config.yaml
n_layer: 14
d_model: 128
experts_per_token: 4
d_shared_expert: 0
activation: "squared_relu"
rope_base: 40300.0
rope_fraction: 0.5
tie_embeddings: true
init: "trunc"
init_std_up: 0.0442
init_std_down: 0.0
weight_decay: 0.082
final_lr_fraction: 0.0
batch_tokens: 131072
Below are experts of layer 8 (counted from 0) of a mixture-of-experts language model. Rows are named router (the router's row for the expert) and show model dimensions 0-127. Each number is 50 + 10 x the weight over its row's rms, rounded and kept within 0 to 99.
After each expert's rows: a language model's description of what the expert responds to; "mostly gets" lists some tokens that are sent to it at least half of the time. This comes from a sample of Wikipedia text that the model never trained on.

# expert 27
router:60 48 46 48 46 65 42 39 56 41 59 49 54 42 49 69 54 54 44 60 51 53 42 40 44 57 47 69 55 40 55 48 61 51 57 49 54 57 60 58 56 55 52 55 54 41 42 36 27 62 42 39 49 60 51 55 44 25 56 49 63 59 35 52 70 67 51 54 46 48 70 58 54 57 34 57 43 52 40 43 53 38 36 51 38 51 51 58 65 59 41 61 32 49 58 38 46 59 51 64 46 46 59 68 22 51 52 64 26 36 39 58 49 63 32 42 54 56 61 53 47 40 60 56 49 41 46 74
What it handles: Verb-initial consonant pieces. Single-letter or short opening pieces of lowercase words, mostly verbs after a subject, like c-ut, c-ites, c-arried, occ-, enc-.
mostly gets: " c", " occ", " enc", " b", " ex", " esc"

# expert 61
router:47 63 37 47 58 52 36 58 40 42 57 46 64 59 62 48 42 66 53 47 55 50 41 79 27 41 60 63 35 39 65 49 54 48 43 54 41 44 45 44 52 42 60 55 50 47 49 53 38 59 44 50 51 45 63 53 47 47 53 44 32 65 70 43 38 32 48 55 43 63 37 43 72 49 67 53 54 49 52 74 55 44 53 36 65 44 37 44 51 45 52 41 58 54 44 38 58 39 47 42 65 59 39 53 63 48 54 72 59 73 51 61 30 50 38 53 50 61 44 47 46 47 48 42 46 65 40 46
What it handles: Temporal conjunctions, word endings. Time words after, before, since, until, following, plus final pieces of compound words like Domesday, stainless, psychotherapy.
mostly gets: "After", " After", " before", " since", " until", " after"

# expert 41
router:63 39 40 56 46 58 48 46 54 46 77 59 31 49 48 70 67 42 57 46 54 37 62 51 38 44 45 76 38 40 56 45 54 53 37 44 54 39 45 37 44 35 36 45 66 42 41 50 53 59 49 39 63 57 51 39 44 32 47 53 51 62 35 65 48 52 39 51 48 59 44 64 39 57 46 57 47 31 47 31 39 47 55 42 63 45 59 47 46 51 55 64 41 48 52 46 47 41 45 53 68 68 51 40 66 47 51 64 60 52 64 63 53 46 54 61 47 68 32 67 59 60 48 39 48 56 40 39
What it handles: Letter h pieces. Pieces containing h, often mid-word in foreign place names or surnames, such as Rotherhithe, Copenhagen, Arkhangelsk, Maharajavu.
mostly gets: "eh", "h", "-h", " Kh", " beh", " Ah"

# expert 16
router:53 63 37 42 50 44 56 40 53 61 51 35 48 38 46 48 60 46 58 45 51 72 56 43 40 42 50 42 37 63 58 49 60 45 55 60 51 54 44 73 55 55 48 48 57 54 44 56 42 45 40 41 23 64 57 53 44 35 43 52 59 57 47 54 39 51 41 73 64 53 42 45 67 67 62 54 57 46 27 69 38 38 48 48 44 48 31 57 49 67 67 52 62 38 42 37 62 56 37 52 55 42 45 46 50 66 57 45 37 51 44 35 37 39 58 55 65 47 54 64 53 49 61 56 52 66 29 57
What it handles: Mid-word n/l pieces. Word pieces containing n or l inside or starting words, such as mill-enn-ium, Kn, kn and short-lived, often followed by suffixes.
mostly gets: "enn", " kn", " n", " Kn", " den", " tw"

# expert 63
router:37 72 61 53 52 56 49 58 56 69 44 56 69 39 34 38 54 45 34 44 31 61 52 46 39 47 39 42 43 24 55 45 58 33 57 58 65 44 41 44 51 57 56 41 56 55 44 52 38 48 44 55 41 48 49 55 64 55 58 37 33 63 55 51 47 68 53 35 72 61 54 51 53 35 37 57 64 70 44 47 46 60 54 36 43 51 41 30 51 56 64 42 60 46 44 62 40 51 41 49 58 63 55 43 57 32 60 63 46 64 48 54 51 59 51 47 55 44 57 45 40 55 35 58 71 40 54 47
What it handles: The er piece. The -er piece inside or ending words like emerge, Observer, Berserk, writer, member, Super, plus words like after and due to.
mostly gets: " Super", "er", " Ver", " writer", " Mer", " member"

# expert 42
router:61 67 47 51 62 41 62 61 57 29 35 51 33 50 59 53 32 46 69 36 52 53 53 51 75 42 48 59 47 36 47 60 34 55 29 51 68 39 41 61 61 37 54 48 43 43 43 40 41 52 61 45 62 56 52 36 58 57 47 63 36 56 47 33 55 47 45 54 55 58 48 59 40 61 74 62 57 67 64 36 37 54 57 48 46 55 49 69 41 39 58 39 48 47 62 36 37 38 47 64 44 49 49 55 59 36 34 57 53 58 50 44 48 58 57 50 40 57 47 57 47 57 49 49 34 53 47 34
What it handles: On-endings and year digits. Pieces ending in on or n, as in Baron, ceremonies, Weston, Jon, and the final two digits of years like 1995.
mostly gets: " Jon", "On", "gan", "on", "ocrat", "umn"

# expert 14
router:57 57 36 75 58 65 42 53 59 31 44 51 54 46 74 53 63 49 62 47 54 46 50 41 40 49 55 30 41 46 70 60 35 47 50 63 39 57 48 51 59 55 44 50 55 38 63 51 44 58 49 65 29 60 37 48 42 59 46 36 33 50 68 41 50 65 40 46 44 47 36 30 53 51 44 51 54 37 45 63 44 32 37 53 60 58 55 60 49 39 65 41 37 41 58 54 36 53 44 57 46 45 64 45 42 69 62 51 43 75 40 51 40 51 48 52 38 39 52 49 55 58 55 45 59 35 41 53
What it handles: Latinate prefix fragments. Word-initial pieces like cont, dist, ext, prot, influ, and the ist piece inside words, as in Pakistani, district, redistribute.
mostly gets: " cont", " dist", " ext", " conc", " Democratic", " Sup"

# expert 9
router:44 46 55 63 45 42 43 60 42 49 53 63 58 50 55 70 58 53 56 18 53 60 54 41 54 61 63 57 33 52 41 60 34 68 37 33 45 36 41 57 49 55 58 48 41 46 46 50 42 46 59 52 52 50 54 39 55 54 39 50 40 52 58 42 51 53 67 55 69 50 40 58 48 50 68 60 57 46 65 65 53 48 56 43 72 43 40 68 44 63 62 45 50 47 51 39 52 48 51 57 46 60 54 32 41 62 47 38 50 57 62 26 49 33 44 31 43 66 42 38 52 28 34 55 38 53 55 50
What it handles: Personal first names. Given names starting a person's full name in lists, credits and tables, such as John, James, William, or name pieces like Jerem-y.
mostly gets: " John", " William", " David", " Thomas", " Michael", " James"

# expert 53
router:46 56 57 55 30 33 59 48 42 30 50 60 52 48 49 42 58 54 52 60 50 49 39 53 41 48 66 59 60 50 39 49 65 54 54 38 44 62 53 62 23 47 36 47 66 44 52 50 49 33 61 70 47 29 69 52 38 57 51 49 42 54 49 41 67 44 41 69 57 35 56 53 36 39 37 46 48 53 57 37 51 45 48 69 48 55 55 50 49 55 29 39 52 67 42 55 72 54 54 27 42 55 39 35 53 49 47 39 64 36 46 47 61 39 50 58 49 56 51 61 64 38 58 55 42 52 55 62
What it handles: Definite article the. The word the or The, mostly after prepositions like of, in, at, as in with the surname, in the latter part.
mostly gets: " the", "The", " The"

# expert 24
router:45 45 38 57 53 58 42 58 68 64 43 41 54 42 55 50 50 37 54 45 39 45 63 32 44 42 56 46 67 61 44 48 59 54 75 41 50 48 48 40 51 38 35 47 51 38 48 58 39 61 34 55 60 56 47 40 54 48 60 54 42 65 41 35 56 55 59 53 59 52 36 34 45 55 42 54 62 45 35 47 42 36 45 51 60 40 50 46 37 55 52 66 67 46 61 32 59 36 48 71 61 45 44 68 59 47 38 48 55 60 69 40 31 28 44 43 53 50 38 60 46 61 55 66 35 59 41 38
What it handles: Name-initial continuations. Word pieces right after a capital initial in names and words, such as ach in Bachmann, uss in Brussels, plus This and The.
mostly gets: " This", "amb", " Boston", "Wh", " Lem", "eck"

# expert 43
router:59 31 47 41 49 67 52 42 45 38 72 49 30 53 65 43 53 59 39 68 49 46 52 42 37 40 38 56 68 53 58 47 31 58 48 29 39 47 54 49 58 52 40 46 61 62 43 49 52 52 48 44 57 66 30 48 48 41 49 36 42 62 37 71 60 55 50 47 42 39 47 44 40 54 55 60 42 43 33 51 39 39 47 70 45 53 66 60 31 60 53 65 67 42 50 59 51 51 46 49 59 39 58 57 60 69 46 57 46 54 35 47 50 51 47 63 50 42 66 53 42 53 57 51 61 28 38 58
What it handles: Word-initial consonant clusters. Opening pieces of lowercase words after articles, especially sc, sp, sh, comp, dep, as in scene, spread, scientific.
mostly gets: " sh", " sp", " sc", " Sc", " dep", "sc"

# expert 0
router:54 31 38 62 57 58 54 44 55 33 38 48 41 43 55 52 56 55 33 61 57 60 56 61 52 48 30 31 59 61 45 54 50 45 61 62 56 45 47 71 56 30 47 54 58 55 42 42 65 45 61 63 45 59 40 59 43 37 39 33 52 48 56 51 48 60 61 52 51 38 67 47 64 62 43 55 59 36 41 52 37 28 61 47 68 41 49 29 51 51 71 61 56 50 40 51 40 47 46 65 63 63 44 55 57 62 42 48 39 41 54 59 63 39 59 45 37 45 62 38 43 58 62 41 43 44 62 59
What it handles: Mid-word c-syllables. Word-piece chunks ending in c inside longer words, such as oc in democracy, pec in especially, dec, reg, soc, and table-number digits.
mostly gets: "oc", " reg", " Reg", " dec", "rac", " hig"

# expert 32
router:50 50 45 63 55 57 49 49 55 48 47 56 37 46 58 38 70 42 56 51 61 37 53 56 51 34 49 37 45 56 50 33 62 66 43 60 46 29 51 32 51 38 61 64 55 42 68 51 52 56 49 59 37 51 50 56 40 49 50 52 57 28 51 34 44 44 56 59 42 44 56 44 39 46 59 53 59 55 54 68 34 58 54 52 33 60 68 46 45 53 53 64 24 41 47 72 55 51 62 59 52 54 40 57 51 54 44 51 30 51 52 67 33 55 63 49 60 40 39 63 39 63 33 49 38 34 36 38
What it handles: U-syllable pieces. Pieces containing u, especially u, ru, Gu, Qu, Bu inside or starting words, such as suicide, tubercles, penguins, recruit.
mostly gets: " Gu", "u", "ru", " Qu", " Bu", " gu"

# expert 3
router:56 63 48 61 59 69 33 44 67 43 44 53 39 37 57 52 42 57 42 59 66 47 40 39 32 67 32 46 35 50 58 53 42 55 50 52 48 52 46 65 53 42 55 48 48 69 42 64 47 62 59 55 53 62 51 46 41 49 44 49 69 56 55 39 35 58 60 36 45 53 37 68 38 45 64 56 57 50 56 64 49 44 68 47 45 39 46 43 40 56 57 44 24 46 24 56 48 51 46 64 67 55 56 51 54 61 37 57 54 56 47 56 57 66 51 58 52 60 54 52 39 59 38 36 54 44 38 25
What it handles: Adjective suffix pieces. Word-ending pieces such as -ant, -ic, -ible, -ful inside words like Assistant, Aristotle, able, plus scattered articles and table punctuation.
mostly gets: "ant", "ible", " Chinese", " According", " Director", " able"

# expert 29
router:52 46 48 41 64 55 46 39 47 45 52 67 58 44 57 35 57 42 47 70 57 62 50 72 46 57 54 37 43 48 55 39 56 49 61 32 51 72 40 54 33 49 59 40 43 42 51 49 35 55 49 59 51 43 56 53 58 50 42 56 55 58 60 46 35 55 55 54 46 57 47 27 49 46 74 55 53 27 30 57 71 46 30 52 48 56 47 63 64 52 62 69 42 37 53 50 35 42 45 42 58 59 37 61 42 44 57 58 50 49 56 46 64 52 52 51 56 41 28 73 40 56 42 53 53 32 49 40
What it handles: Possessives and apostrophes. Possessive 's and ', possessive pronouns his, its, their, her, and apostrophes in contractions or names like don’t, O'Sullivan.
mostly gets: " its", "'", " their", " his", " His", "'s"

# expert 26
router:45 66 48 42 47 59 38 65 49 46 36 41 51 45 63 49 62 40 44 58 45 41 56 44 43 61 29 40 52 27 49 50 30 45 59 56 51 40 64 59 56 38 55 59 56 53 42 58 38 55 60 48 50 66 53 42 50 56 39 38 39 49 36 46 49 46 58 47 26 49 59 41 48 56 77 55 50 38 55 50 40 60 47 30 47 43 59 51 36 54 52 58 64 54 36 42 73 59 65 66 41 60 57 31 40 43 37 52 55 52 51 61 64 66 70 46 53 36 50 52 50 58 50 61 58 48 57 33
What it handles: Mid-word syllables. Inner word pieces like et, at, it, il, lic, often after a consonant, as in asymmetric, Tibetan, hereditary, applications.
mostly gets: " comple", "serv", "et", "lic", "at", "hod"

# expert 59
router:51 38 51 38 48 40 44 60 51 50 72 50 53 48 60 75 32 63 54 53 29 68 56 45 49 56 49 59 50 40 39 53 51 58 46 32 41 58 44 43 47 49 57 61 49 47 41 49 43 51 48 59 40 49 52 67 62 51 72 49 41 38 41 68 59 62 57 65 61 51 53 35 53 37 32 55 55 53 42 59 77 64 39 49 46 47 44 60 50 63 39 39 48 44 53 37 45 49 61 59 61 54 40 41 48 49 44 71 47 37 60 51 36 63 57 53 30 36 37 38 37 40 52 47 52 60 42 37
What it handles: List conjunctions and separators. Coordinating and, or, &, commas and semicolons joining names or items in lists, such as Stuckey and Bagehot, Zolotuhin & Gurkovich.
mostly gets: " and", " &", " or", " vs"